config = dict(
    n_layer=10,
    d_model=160,
    n_experts=80,
    experts_per_token=4,
    d_expert=32,
    d_shared_expert=64,
    activation='geglu',
    moe_layers=[2, 3, 4, 5, 6, 7, 8, 9],
    router_score='softmax',
    normalize_top_k=False,
    routed_scale=1.0,
    balance_loss=0.00342,
    balance_bias=False,
    router_z_loss=0.0001,
    init_std_router=0.0212,
    lr_router=0.00217,
    vocab_size=1024,
    norm='rmsnorm',
    norm_eps=1e-06,
    tie_embeddings=True,
    optimizer='soap_variant',
    lr=0.00581,
    beta1=0.95,
    beta2=0.95,
    grad_clip=1.0,
    batch_tokens=65536,
    seq_len=1024,
    train_tokens=339600000,
    steps=5182,
    dataset='wikipedia_en',
)
Below are experts of layer 2 (counted from 0) of a mixture-of-experts language model. Rows are named router (the router's row for the expert), gate (a neuron's input weights, with its number), up (a neuron's input weights, with its number), down (a neuron's output weights, with its number) and show model dimensions 0-159. Each number is 50 + 10 x the weight over its row's rms, rounded and kept within 0 to 99.
After each expert's rows: a language model's description of what the expert responds to; "comes before" lists some tokens at least twice as common just after its tokens as in all text. This comes from a sample of Wikipedia text that the model never trained on. Tokens count by the router's weight.

# expert 0
router:49 46 49 64 58 40 50 49 49 29 51 51 64 55 66 51 46 27 39 64 50 64 43 56 43 44 36 41 63 53 51 62 66 53 55 45 37 56 64 41 64 32 58 53 54 56 46 57 39 28 60 36 41 45 50 52 51 43 44 71 45 38 60 42 43 55 57 52 40 48 52 63 52 55 39 41 43 52 51 49 50 43 62 70 45 18 53 62 49 41 63 59 46 54 43 64 53 59 48 66 47 48 52 50 47 60 48 62 50 60 25 57 45 32 76 70 61 48 51 65 52 30 47 54 56 46 60 54 57 52 48 46 61 55 26 54 49 46 50 41 61 61 60 66 50 47 34 51 40 63 42 66 45 55 49 61 56 52 44 40
gate0:58 37 47 54 43 41 55 44 39 51 65 45 28 57 38 53 32 30 46 43 42 52 61 42 52 71 49 49 55 55 46 36 50 53 45 66 35 55 48 62 48 27 47 38 37 49 50 58 43 50 46 47 44 64 42 58 48 65 49 50 54 49 42 64 60 53 54 34 71 42 34 67 32 30 35 30 46 50 53 52 44 37 65 68 43 38 40 31 68 47 47 54 42 53 57 56 62 31 55 36 49 48 62 54 33 71 62 58 57 42 62 58 43 43 57 57 64 56 53 53 53 47 57 57 44 53 45 52 48 43 51 68 51 56 43 51 49 29 62 44 67 31 36 55 49 57 48 49 60 67 57 55 50 40 46 52 52 50 49 61
up0:58 36 44 47 54 39 38 46 32 47 62 45 51 63 37 49 37 38 50 46 43 50 55 50 43 72 45 52 51 68 42 36 49 38 39 51 39 54 41 54 58 34 48 48 45 51 49 54 46 52 37 47 42 66 49 52 38 61 57 53 47 47 43 61 56 67 60 47 55 44 36 65 31 45 34 40 41 64 54 65 36 30 61 71 27 42 57 39 59 44 45 53 50 50 46 62 51 35 48 50 50 57 63 48 30 60 52 71 43 37 48 63 50 32 52 60 54 52 49 65 53 46 53 69 57 39 54 46 55 26 58 66 57 46 36 44 46 29 66 48 67 47 46 53 55 65 57 60 50 68 53 67 52 39 45 47 61 57 49 63
down0:46 48 56 67 46 50 59 37 55 61 42 38 45 39 44 39 71 57 62 50 56 52 44 48 43 42 46 35 39 64 45 54 52 57 40 49 53 40 61 40 36 79 42 56 57 49 45 46 47 58 51 46 58 52 53 50 36 61 58 54 45 53 63 42 68 51 52 40 34 56 42 55 62 57 54 52 51 48 50 76 38 47 41 38 73 53 58 47 50 38 56 32 64 52 55 47 59 47 36 62 50 62 57 41 31 45 40 51 49 41 43 53 55 41 53 32 40 56 60 69 51 54 47 44 56 67 52 67 57 51 56 48 22 55 53 41 54 62 55 41 40 75 60 36 36 58 63 53 54 41 50 45 39 35 45 24 55 63 55 38
Single digit tokens inside numbers, especially the final digit of years after 200 or 201, plus table figures and percentages.
comes before: " |", ")", ",", "5", "8", "2"

# expert 30
router:54 33 67 60 56 47 36 45 33 45 50 40 58 36 63 37 50 37 55 56 47 44 64 47 38 54 41 45 67 44 47 54 59 56 45 45 62 54 67 53 61 56 53 32 48 60 46 38 31 51 65 56 27 52 42 47 55 45 21 63 56 41 45 47 47 56 43 58 36 49 63 67 44 47 45 33 48 47 43 55 48 59 47 58 51 40 37 52 50 62 58 56 59 53 61 40 48 40 66 69 54 42 63 38 58 59 70 68 53 49 44 48 61 51 53 68 51 38 56 61 45 43 57 59 51 47 56 45 57 67 42 49 54 53 43 60 57 86 53 51 59 61 55 60 48 45 40 44 38 41 46 55 25 56 49 48 48 53 70 49
gate0:59 47 49 58 64 39 45 68 50 45 40 37 59 50 61 54 46 56 48 53 40 43 29 60 60 53 49 30 48 29 49 53 59 55 60 38 55 43 29 41 62 59 60 52 56 52 54 71 54 49 68 55 33 53 66 49 76 57 56 45 55 54 53 43 62 33 37 23 56 49 50 61 53 51 51 43 58 48 38 52 52 46 27 59 58 56 56 71 67 57 55 41 53 53 56 46 56 47 50 39 62 52 46 41 56 55 46 56 45 52 52 42 52 57 51 53 43 67 59 50 47 42 36 48 40 56 46 60 64 61 74 32 51 51 43 55 50 40 58 37 58 49 56 46 69 48 73 58 32 34 48 44 38 47 43 54 32 52 41 63
up0:46 42 55 44 46 56 57 45 50 57 64 65 52 55 52 50 58 39 51 40 60 65 80 36 36 40 50 58 45 73 53 60 43 43 36 62 50 55 67 68 48 48 49 59 54 50 46 28 55 50 46 41 69 44 39 44 26 35 55 52 35 52 39 42 43 63 69 68 48 59 58 32 61 62 49 55 40 63 62 58 55 46 70 30 43 42 42 40 37 43 50 53 53 42 52 61 45 57 39 59 47 49 53 64 44 42 58 39 50 61 43 63 46 65 57 38 65 35 45 51 50 45 54 47 60 39 55 40 41 36 36 59 50 52 54 39 56 57 54 64 49 66 43 46 39 51 38 38 72 57 49 60 58 63 51 47 58 46 60 49
down0:59 62 58 50 44 46 62 57 49 60 43 32 48 21 62 45 52 44 45 41 47 58 47 55 61 57 46 59 45 62 69 62 47 58 44 42 42 47 23 54 58 56 45 55 60 53 41 44 54 44 54 51 54 59 50 72 62 50 53 51 46 43 56 37 54 19 49 54 57 47 49 41 64 41 51 62 40 56 39 65 67 20 37 59 49 42 42 51 48 47 54 33 54 50 24 78 52 48 53 58 55 53 35 44 59 62 51 53 61 46 56 55 54 70 52 41 43 53 53 47 49 46 37 40 35 29 54 53 53 47 46 45 41 54 43 42 64 51 58 39 48 56 62 33 49 47 46 42 58 36 74 60 45 48 50 53 43 55 45 33
Closing == and === of section headings, line breaks after headings and sentences, and opening parentheses before years or clubs.
comes before: "\n", "-", "|", "S", "C", "=="

# expert 56
router:82 42 59 52 48 41 52 38 34 45 57 52 45 67 61 47 63 47 40 58 41 54 67 41 60 45 30 34 52 45 45 51 53 67 54 36 58 56 68 61 60 43 56 45 44 55 48 39 56 36 72 51 53 44 55 66 57 39 41 55 56 31 76 37 54 51 35 56 34 45 42 65 50 38 43 49 41 60 48 58 57 46 55 48 46 44 45 73 54 38 73 43 55 65 53 50 69 47 58 59 67 45 50 44 60 35 56 51 47 43 44 50 57 49 52 53 50 55 59 58 58 54 56 49 46 55 53 66 65 55 50 67 52 60 44 43 55 65 49 54 54 56 51 56 52 45 46 69 33 41 36 54 35 41 57 36 36 52 56 33
gate0:36 49 24 39 54 32 49 37 50 58 59 33 53 35 61 50 54 55 51 49 55 57 43 55 62 55 46 53 56 51 43 56 54 45 59 67 57 64 63 36 51 50 66 58 38 35 57 43 52 37 46 64 64 51 48 61 51 48 44 67 40 42 58 64 52 55 42 47 63 53 53 69 65 54 68 55 48 36 59 48 58 49 64 56 66 76 47 62 56 52 47 54 51 56 65 53 68 60 45 60 41 45 56 35 53 48 43 44 29 46 49 47 33 42 65 46 44 47 33 52 40 48 65 56 51 49 50 51 63 62 60 41 40 46 55 58 38 71 30 64 45 66 61 42 41 49 67 54 56 36 68 49 33 39 58 58 52 58 50 58
up0:29 33 48 48 59 51 65 47 41 34 53 55 60 60 38 59 46 38 55 47 41 77 48 42 54 26 49 50 49 60 59 43 57 43 56 50 53 43 46 49 49 18 56 51 68 39 71 49 57 46 42 44 41 44 56 29 29 50 51 32 43 45 54 52 41 52 63 41 48 43 49 64 48 55 36 49 47 62 59 51 44 60 44 50 44 40 37 58 42 55 52 61 32 51 46 45 41 53 61 46 51 53 58 49 33 52 42 59 33 50 54 63 48 68 51 55 59 53 59 60 69 50 55 48 44 53 47 28 34 33 28 55 54 38 29 45 60 59 53 39 57 41 44 63 65 48 50 59 58 46 49 33 49 53 53 48 70 48 54 55
down0:58 46 47 39 43 49 54 61 65 37 57 50 35 71 51 40 32 39 40 52 49 39 45 52 56 41 66 34 39 51 64 56 37 49 45 48 42 46 49 56 57 61 58 35 52 55 58 50 50 57 47 44 57 49 49 25 42 52 66 49 54 57 47 37 56 28 51 63 32 51 45 59 43 38 21 67 49 59 57 44 47 40 50 56 45 26 58 29 55 58 57 34 66 43 48 56 54 39 57 55 50 44 62 64 57 47 51 66 57 37 52 44 61 63 25 50 40 52 38 43 57 36 49 52 46 44 50 64 57 60 58 35 69 35 52 58 67 44 49 53 49 54 47 54 40 38 39 52 62 58 40 59 42 48 45 41 28 63 57 44
Commas, periods and "and" closing a word in lists or clauses, often fused with the ending, e.g. households, Party, alcohols.
comes before: " and", " The", "\n", " the", " but", " which"

# expert 23
router:65 48 59 70 64 27 57 48 55 57 44 33 34 43 54 42 55 54 50 60 51 48 50 68 49 46 43 65 42 43 41 48 57 48 44 42 43 63 65 49 45 56 66 51 51 55 26 38 55 46 48 39 48 42 48 71 63 61 49 61 69 43 78 51 27 44 30 44 34 42 55 65 57 56 62 38 49 52 54 56 39 44 50 52 57 29 50 55 54 63 72 49 52 63 43 52 52 45 52 43 47 37 54 59 44 49 54 68 49 44 45 58 42 36 58 44 64 46 46 45 57 52 48 57 43 54 38 58 40 55 68 56 54 35 44 37 40 61 41 35 57 54 47 57 31 51 44 47 40 53 53 52 49 46 40 66 45 31 53 30
gate0:65 36 35 47 27 60 46 53 58 49 55 32 50 60 38 63 55 33 58 38 47 61 29 57 37 31 35 51 52 48 36 46 54 46 46 33 33 42 45 52 71 46 63 75 46 63 45 51 37 42 40 73 63 39 57 38 56 57 58 43 60 36 45 60 58 51 51 72 54 49 39 49 66 53 52 47 43 55 56 63 53 25 51 42 51 44 45 63 46 55 40 46 45 59 57 43 41 52 56 46 61 49 57 53 39 50 49 62 45 39 41 44 68 58 42 43 63 52 55 52 55 52 57 67 45 56 67 35 49 59 64 60 45 48 37 50 58 52 48 59 57 32 39 49 53 61 54 33 37 55 46 62 36 49 50 53 54 56 44 34
up0:65 37 54 59 38 61 65 47 73 60 55 31 56 59 36 46 58 57 36 56 52 69 48 52 49 46 39 47 36 45 38 51 41 47 66 63 40 27 73 47 62 50 56 53 52 45 41 39 36 47 49 77 38 49 54 52 53 40 60 45 70 43 43 56 53 45 33 64 46 55 47 32 49 43 57 44 61 56 61 66 54 37 46 45 69 23 43 34 55 61 48 51 40 54 58 45 47 54 51 39 70 47 24 68 49 57 56 55 62 44 39 52 58 58 46 54 49 49 44 36 49 45 41 53 48 40 50 43 59 64 63 54 54 39 57 48 47 64 53 53 47 30 52 57 51 43 46 42 42 46 46 62 44 65 37 56 54 53 60 44
down0:62 78 48 39 47 35 42 43 39 39 50 53 37 41 58 47 44 36 53 38 42 58 60 49 40 48 52 48 54 53 63 67 43 56 39 56 61 55 58 51 30 38 62 39 50 62 56 45 33 49 55 49 43 51 58 49 37 56 51 55 27 64 41 67 47 72 46 58 50 51 54 57 51 49 65 41 36 38 57 51 40 75 51 67 55 48 62 48 57 41 53 42 41 68 62 38 43 48 34 56 39 74 61 40 63 38 44 53 51 49 44 60 52 51 49 69 56 47 49 48 71 53 59 57 56 72 46 38 42 46 49 53 40 47 50 44 51 32 51 38 40 51 42 45 44 44 43 70 64 38 74 44 36 47 49 42 47 45 49 44
Suffix pieces ending words, especially -ation, -ate, -ated, -ity, plus i and oc inside words like loc-ation, Ass-oc-iate, v-i-olence.
comes before: " of", ":", "ation", ",", " in", "ous"

# expert 44
router:53 52 52 61 44 35 27 58 58 46 47 40 44 48 61 61 58 32 39 64 44 47 48 58 44 48 55 35 60 37 50 49 51 55 39 42 58 55 63 44 75 44 33 32 74 61 43 50 34 39 56 51 42 46 43 67 52 53 39 60 61 47 61 48 29 55 47 49 34 47 56 54 40 42 52 47 48 48 41 48 48 47 51 68 54 28 44 73 51 34 50 52 63 54 39 64 61 50 54 57 56 45 57 47 47 46 58 59 53 65 38 53 52 43 48 66 57 49 54 71 48 42 59 47 63 48 52 64 57 50 51 63 63 41 37 59 41 52 35 49 58 53 47 50 32 45 37 77 45 65 52 64 43 40 53 40 23 44 51 45
gate0:52 48 57 39 39 58 60 41 59 30 44 45 36 41 48 48 39 38 53 44 37 50 44 65 39 51 55 56 56 80 57 46 39 42 51 33 55 52 53 35 63 43 36 41 25 57 62 41 45 24 60 73 41 43 48 50 54 54 55 56 40 21 52 47 54 53 58 53 48 44 49 49 43 43 49 72 30 51 56 45 39 66 49 48 34 32 47 57 38 42 52 46 51 55 52 64 47 43 50 49 26 45 42 37 47 59 51 53 58 51 52 52 50 52 59 52 61 55 62 65 48 56 46 63 62 49 56 45 56 46 37 67 59 56 40 64 64 57 54 36 53 51 39 51 52 37 49 50 77 57 54 47 69 37 38 55 50 53 38 48
up0:58 55 56 65 49 43 29 53 42 41 43 56 47 60 36 40 47 38 43 49 61 39 37 66 38 46 42 61 63 51 62 55 49 33 48 43 72 48 52 44 66 36 41 45 39 40 56 57 44 31 45 40 28 46 32 44 40 40 48 74 43 21 38 60 41 51 50 52 44 42 46 58 49 28 62 58 49 44 54 51 30 38 54 55 43 37 51 63 46 56 57 53 63 59 42 55 49 61 43 48 38 53 44 54 30 47 53 46 42 56 47 54 57 58 52 52 44 46 50 65 48 48 57 71 57 40 58 52 43 75 36 72 62 33 42 51 43 40 50 42 53 59 58 60 46 46 48 52 45 52 44 55 64 40 37 65 50 36 38 50
down0:26 41 43 63 47 46 59 51 45 49 45 44 46 31 59 51 45 81 40 45 51 42 44 43 49 51 54 62 50 42 56 67 61 63 64 58 48 32 38 53 42 73 49 32 51 52 44 35 62 49 45 46 55 47 67 40 46 51 63 58 51 55 33 51 67 59 70 54 57 48 24 45 54 66 39 48 51 43 46 39 53 53 51 62 28 46 51 61 51 57 59 43 51 46 50 53 50 50 29 51 54 41 58 46 54 42 45 65 36 47 59 38 43 43 42 47 51 51 60 63 57 65 48 47 36 38 49 52 54 53 60 62 33 47 30 43 60 58 53 36 62 54 44 35 68 39 62 64 53 55 50 51 31 39 61 67 57 55 40 44
Pipe separators in Wikipedia tables, especially right after a year or number in sports and filmography rows; also other punctuation.
comes before: " ", "\n", " 0", " 2", " 3", " 1"

# expert 9
router:69 48 51 69 51 51 47 50 50 50 45 54 33 49 68 38 54 35 28 59 45 85 57 58 49 46 35 41 49 50 40 62 51 56 41 35 38 60 59 47 57 41 57 63 52 63 27 50 31 35 57 50 38 50 39 54 50 53 28 72 60 26 53 60 50 55 41 43 44 58 58 57 47 59 56 41 57 50 48 47 41 41 52 62 50 35 46 59 41 49 58 53 51 52 58 63 52 58 59 61 58 38 54 44 52 55 62 52 50 59 38 44 51 29 62 75 60 44 49 57 42 41 55 39 64 51 51 55 49 44 54 61 50 72 40 34 41 47 63 51 67 64 57 55 58 46 46 48 38 43 38 72 46 51 55 48 51 54 45 42
gate0:38 48 51 37 41 58 44 39 45 58 53 48 48 54 50 45 47 44 56 58 66 64 53 54 48 68 56 55 57 27 52 47 33 56 61 38 53 66 36 74 20 60 51 62 65 45 38 45 29 47 66 53 57 57 58 45 45 44 49 38 33 57 41 47 57 54 32 50 33 54 49 48 48 51 41 60 52 46 52 63 49 46 41 36 43 58 49 39 57 47 56 28 44 73 39 31 67 49 45 47 49 42 46 63 50 45 52 40 63 62 60 48 70 74 49 47 41 69 57 56 60 69 51 36 47 48 44 40 37 37 37 56 46 45 56 43 38 48 54 44 61 44 59 40 48 63 36 50 40 35 50 52 50 51 60 48 42 41 37 42
up0:49 41 42 31 50 58 49 37 40 50 55 53 47 44 52 42 48 48 53 50 66 75 50 46 54 68 59 56 58 33 57 61 39 47 62 43 54 62 42 59 30 58 36 60 47 31 39 55 29 42 65 49 52 50 67 33 55 33 53 37 46 45 40 46 49 60 45 57 40 55 42 39 58 56 46 56 56 43 47 53 53 43 57 45 43 58 52 45 68 65 40 24 37 71 44 33 58 53 49 52 55 39 37 59 59 46 54 37 60 57 58 51 66 82 35 39 35 52 51 50 62 73 50 38 51 47 41 38 45 47 43 54 46 59 65 43 37 36 47 28 56 42 49 50 49 50 45 39 45 42 57 50 51 45 60 48 44 43 37 42
down0:52 69 49 51 51 52 41 62 75 43 37 43 62 36 47 43 61 48 35 58 51 57 58 66 49 40 65 54 48 50 53 50 51 40 45 56 62 51 31 35 55 52 51 47 52 42 50 30 63 43 42 34 63 45 70 52 47 50 38 45 54 62 64 60 46 51 42 55 47 37 55 51 56 49 48 70 42 48 48 57 41 52 39 38 44 45 47 48 70 30 59 33 45 54 42 47 46 47 58 34 48 65 55 32 50 54 34 46 43 42 64 30 58 37 71 51 56 50 30 56 57 44 56 55 55 51 45 38 34 44 47 42 45 46 40 54 44 66 49 61 63 64 30 67 64 41 52 34 63 60 34 49 30 54 40 54 66 55 53 56
Digit pieces in the middle or end of multi-digit numbers, such as years, coordinates, heights and climate-table values, e.g. 194|2, 3|04.
comes before: " |", "7", "8", "6", "2", "0"

# expert 7
router:44 58 63 55 39 57 38 49 46 42 49 60 41 56 57 38 58 19 44 61 44 64 48 48 44 45 31 61 59 38 52 40 70 39 48 37 45 68 56 54 39 34 47 41 71 57 42 56 49 44 57 52 49 52 36 43 54 68 41 58 48 36 64 44 30 46 46 54 44 43 54 60 47 49 44 28 51 56 45 73 47 54 52 63 67 37 57 68 57 42 64 38 69 65 59 54 67 54 47 51 45 34 45 49 43 62 58 61 65 62 35 33 69 46 45 41 66 48 52 58 49 51 41 45 58 36 66 54 46 50 57 41 46 58 50 62 41 55 76 54 54 55 49 51 54 46 36 48 46 41 60 52 52 45 53 54 56 32 50 52
gate6:39 45 56 54 49 44 44 43 60 50 55 46 37 47 55 48 52 62 59 43 41 39 23 56 31 53 29 55 55 53 44 42 46 58 49 38 45 57 42 48 40 36 29 44 54 69 41 33 37 53 42 44 52 42 34 38 41 40 48 53 47 76 37 65 55 58 44 54 35 58 48 60 46 35 48 53 48 53 60 34 48 50 51 52 56 29 54 52 32 46 56 40 67 55 65 63 52 46 53 28 42 41 35 42 47 44 44 52 46 68 43 61 61 46 53 56 46 54 30 51 51 34 51 64 45 53 50 64 40 59 59 26 62 50 48 45 45 57 51 42 45 54 60 63 49 53 58 59 40 51 35 65 64 69 24 50 56 65 53 49
up6:65 48 63 33 58 47 44 50 47 50 70 52 43 51 53 65 32 49 30 51 58 64 71 50 55 44 49 57 38 44 52 42 55 39 58 77 48 40 58 43 59 59 68 42 40 45 55 50 60 61 51 56 37 71 74 69 42 64 51 50 48 45 66 42 49 47 50 54 46 49 43 59 40 58 57 41 54 49 55 55 50 57 50 54 56 65 38 49 62 52 54 55 37 51 33 42 67 50 50 63 56 65 41 62 40 34 68 32 59 50 43 50 51 44 59 45 61 53 48 35 38 33 37 36 41 27 54 51 59 43 38 50 26 44 54 53 51 40 52 43 46 40 40 54 34 47 34 50 71 36 56 58 45 39 49 57 56 46 45 48
down6:44 54 53 60 26 62 64 60 46 80 62 50 55 68 63 45 45 46 53 35 62 52 45 38 57 53 54 51 43 47 45 51 56 49 47 46 53 43 56 44 58 59 36 51 51 48 43 68 39 53 47 50 54 47 60 46 51 53 62 58 68 65 24 43 57 30 45 31 28 49 52 43 50 56 65 61 41 63 31 50 58 52 44 45 56 47 38 37 40 51 32 36 56 61 46 43 46 56 43 68 37 49 54 33 30 55 54 57 48 49 54 54 58 28 35 62 42 73 57 61 43 50 38 45 53 49 58 35 42 38 59 38 52 68 61 45 58 58 56 50 32 45 47 50 45 47 44 39 40 32 44 57 35 50 56 55 45 52 44 46
Capital letters continuing acronyms and codes, mostly in tables, such as V-F-X, AS-C-AP, G-A, L-I-T country codes.
comes before: "A", " |", "C", "S", "R", "I"

# expert 14
router:54 63 59 69 49 42 48 42 53 48 50 58 49 57 48 31 58 25 51 53 49 56 55 65 58 52 16 63 57 50 70 36 54 53 32 41 51 49 58 48 64 46 47 50 71 58 22 36 53 45 48 43 33 59 31 65 49 60 42 53 37 47 55 50 49 53 25 61 34 44 58 60 42 45 36 40 38 51 53 57 57 49 38 62 58 38 52 55 52 46 63 57 62 61 59 57 50 50 45 53 54 44 58 47 54 50 67 62 63 60 44 61 50 28 47 49 70 55 40 68 41 49 42 42 57 52 50 61 46 43 54 53 40 55 43 57 51 57 76 54 45 67 56 60 43 45 40 50 39 59 38 58 52 38 52 49 46 44 53 42
gate0:50 37 28 69 66 32 44 45 52 51 43 57 61 50 45 56 51 45 50 54 59 48 59 59 50 59 51 49 56 61 49 45 53 40 50 45 40 47 63 57 45 53 72 55 60 40 62 20 59 37 35 57 36 44 29 58 44 35 56 49 46 35 44 47 33 60 42 53 56 38 50 69 35 50 43 62 52 41 58 47 40 48 58 61 53 38 47 59 51 45 56 62 51 51 56 45 58 50 50 57 49 72 35 49 59 64 57 52 41 56 58 58 44 36 54 50 41 35 42 41 24 55 55 38 38 34 58 59 55 37 51 50 62 41 44 46 54 35 39 50 61 70 35 49 43 60 41 68 63 49 48 37 34 58 58 73 54 49 51 45
up0:59 55 73 67 40 58 63 56 48 40 46 53 32 58 49 44 53 64 42 37 37 45 42 43 54 46 53 50 37 55 55 38 54 53 48 72 44 45 36 40 55 31 45 57 45 51 51 57 41 62 72 43 62 57 59 60 54 55 47 41 39 57 67 55 55 45 48 47 59 61 47 29 53 50 56 40 58 61 48 41 45 44 47 27 53 58 54 41 46 46 46 43 52 38 40 56 51 56 50 44 53 30 51 56 55 31 55 45 50 58 40 45 44 62 53 31 73 67 55 60 52 48 63 46 56 65 32 60 52 62 60 58 31 78 48 50 50 58 66 62 54 31 61 43 65 51 55 35 36 39 56 69 59 59 52 42 60 57 47 61
down0:47 22 47 37 43 61 39 40 49 51 50 39 37 52 54 50 53 69 33 48 53 38 45 59 38 70 23 34 59 49 70 40 24 52 39 59 40 49 39 49 62 41 55 60 32 43 33 54 38 56 63 51 51 37 58 55 46 30 43 62 75 55 47 37 55 53 57 44 50 54 61 42 54 53 42 44 32 58 54 56 49 44 45 44 47 52 44 32 47 54 54 56 70 53 64 54 58 40 61 70 45 54 47 48 36 52 33 53 59 40 50 42 42 50 46 41 54 44 44 51 65 41 51 55 61 51 49 49 43 48 51 65 58 38 49 58 49 32 48 45 50 63 48 59 51 74 57 57 56 64 48 53 50 49 53 39 74 54 54 54
Capital letters inside acronyms and identifiers, and symbols in tables, formulas and codes, e.g. NM_, H_{2}, TKO, CA.
comes before: " |", "A", "{", ")", "C", "S"

# expert 20
router:67 51 60 58 43 43 51 42 21 46 40 47 42 61 53 51 46 51 50 56 35 57 53 55 47 35 32 53 47 51 46 63 50 40 40 29 45 47 54 56 43 39 62 48 40 43 44 42 43 59 66 44 37 45 45 52 75 45 43 63 46 43 50 40 36 44 45 55 43 50 43 64 66 44 49 47 47 54 51 57 39 42 43 55 62 33 55 61 53 39 56 43 58 64 39 48 49 48 67 58 59 47 64 53 54 52 63 60 53 51 48 54 68 40 50 48 54 51 61 44 47 31 40 57 32 38 57 66 60 51 45 75 44 39 47 63 68 69 47 45 66 65 42 55 46 45 39 50 36 42 47 51 48 19 55 56 35 38 59 24
gate0:49 53 44 30 59 50 32 42 48 51 51 70 50 47 50 27 40 28 68 45 42 33 56 45 44 49 43 55 40 46 49 48 54 59 47 47 45 36 44 48 40 44 55 66 76 47 47 48 44 53 55 54 46 55 45 50 41 38 63 22 38 50 55 38 42 50 50 40 56 62 61 63 54 24 36 61 54 29 44 53 54 48 48 72 66 36 46 40 55 49 48 59 44 76 47 42 38 65 36 58 54 56 50 59 42 40 49 53 53 56 50 49 60 29 33 47 43 42 55 26 51 40 54 56 41 42 69 40 56 45 39 51 55 58 48 37 49 40 47 51 39 49 49 57 42 45 67 59 44 65 49 48 43 57 50 47 46 67 42 52
up0:48 51 43 62 43 60 65 44 57 52 36 48 59 56 52 54 69 54 48 54 55 81 50 48 56 43 61 50 44 69 39 42 33 61 54 59 66 63 40 51 58 61 41 29 36 55 43 52 46 54 57 53 58 44 67 51 60 52 49 65 44 56 46 67 54 51 64 57 36 42 39 37 53 62 45 43 44 70 53 25 44 51 49 26 36 59 41 49 48 43 58 45 59 39 42 64 53 32 47 52 70 38 40 54 53 47 43 48 42 39 47 53 30 56 49 53 39 74 52 58 45 67 66 53 35 64 40 48 37 47 56 50 53 39 52 57 58 49 55 49 52 52 47 58 54 42 33 35 52 30 46 55 64 37 53 37 56 39 52 61
down0:50 57 43 40 42 56 57 52 69 53 54 50 47 50 46 44 44 64 42 48 44 64 33 67 34 55 44 34 51 46 59 49 67 52 73 54 39 44 52 68 38 52 63 58 63 64 29 48 50 60 36 26 43 50 39 62 35 48 47 55 51 62 49 59 53 60 52 37 49 46 52 41 51 46 50 55 49 52 59 52 58 78 43 51 51 55 48 65 55 48 59 65 47 62 46 74 54 62 58 60 47 55 54 47 42 57 58 53 52 52 50 45 43 71 41 47 47 39 54 66 60 51 40 56 59 50 60 60 56 23 48 54 31 55 49 58 36 58 52 44 33 43 63 41 60 75 57 54 55 42 52 63 45 56 44 32 55 62 70 34
Derivational suffixes ending words, such as -ment, -ation, -ical, -ition, e.g. Commit-ment, Depart-ment, polit-ical, Document-ation; also heading marks.
comes before: " of", "\n", " in", ".", ",", " and"

# expert 52
router:57 55 53 63 36 52 42 52 45 51 45 38 61 50 56 68 45 34 36 55 35 58 56 67 48 40 56 44 62 47 69 47 45 39 53 49 54 57 56 56 55 43 39 38 38 46 33 34 54 33 44 57 49 38 46 46 46 29 46 68 43 49 71 46 45 47 52 41 49 47 66 57 35 46 44 22 50 44 26 61 61 51 43 58 55 32 32 65 36 63 57 39 52 41 51 47 61 53 52 49 70 38 54 63 40 49 57 71 57 56 53 56 50 29 60 60 48 54 39 57 50 51 41 52 38 50 53 57 40 64 47 66 37 50 53 36 47 43 51 40 52 43 50 54 24 49 31 60 43 52 49 65 46 57 39 36 51 42 53 44
gate0:55 55 41 54 47 44 50 48 44 52 45 59 40 51 59 50 36 49 63 38 37 32 64 50 43 53 48 59 68 61 52 50 52 31 53 51 33 60 59 39 38 49 64 57 46 57 48 45 43 38 53 37 25 56 46 45 56 37 47 53 48 62 61 46 34 54 38 56 60 54 36 44 31 37 49 64 67 51 56 61 67 48 56 33 54 52 51 67 63 42 53 45 61 44 64 56 60 73 28 50 63 62 40 49 52 75 59 51 62 40 37 49 77 53 43 65 39 73 37 45 65 50 61 50 69 52 40 58 45 45 49 59 39 69 41 47 47 61 57 42 40 42 55 58 59 42 59 43 50 48 51 54 45 46 49 61 50 53 51 46
up0:57 57 45 51 44 37 64 61 53 51 59 30 34 47 67 54 30 51 56 39 34 44 53 49 42 45 57 63 79 67 58 56 51 42 59 56 40 46 63 48 44 38 56 52 51 42 54 44 48 34 49 49 41 56 49 40 56 45 58 69 44 61 42 54 27 43 45 48 55 59 40 44 34 41 58 70 60 47 61 70 63 45 36 44 54 51 49 64 47 45 45 50 63 46 53 50 56 59 29 43 74 54 32 51 47 54 56 60 52 42 63 38 49 49 35 73 50 65 52 42 61 52 61 44 67 63 56 50 54 38 48 51 32 61 40 50 49 72 39 41 45 37 59 43 54 40 60 47 67 54 40 51 42 57 36 56 54 52 47 42
down0:53 48 57 48 54 44 59 50 55 48 51 42 71 47 52 45 48 53 50 53 45 36 40 73 56 52 50 47 53 53 44 55 57 44 56 38 55 38 27 50 50 68 68 46 54 48 54 61 40 67 52 36 60 55 51 32 44 34 53 55 41 47 49 47 54 52 67 39 56 40 38 57 58 45 53 57 51 53 53 57 46 64 43 48 45 51 38 58 40 56 60 65 42 50 43 84 36 22 62 59 46 39 58 53 62 37 53 58 45 41 66 58 55 57 60 35 49 51 42 43 54 46 50 52 69 57 55 49 54 70 55 58 61 54 62 19 26 61 55 68 56 62 44 58 41 64 63 52 37 61 37 54 68 47 39 53 43 56 51 49
Blank space tokens in empty table cells, the word start em in employees and emissions, dollar signs, and stray byte pieces.
comes before: " |", "$", "+", "X", "oc", "\\"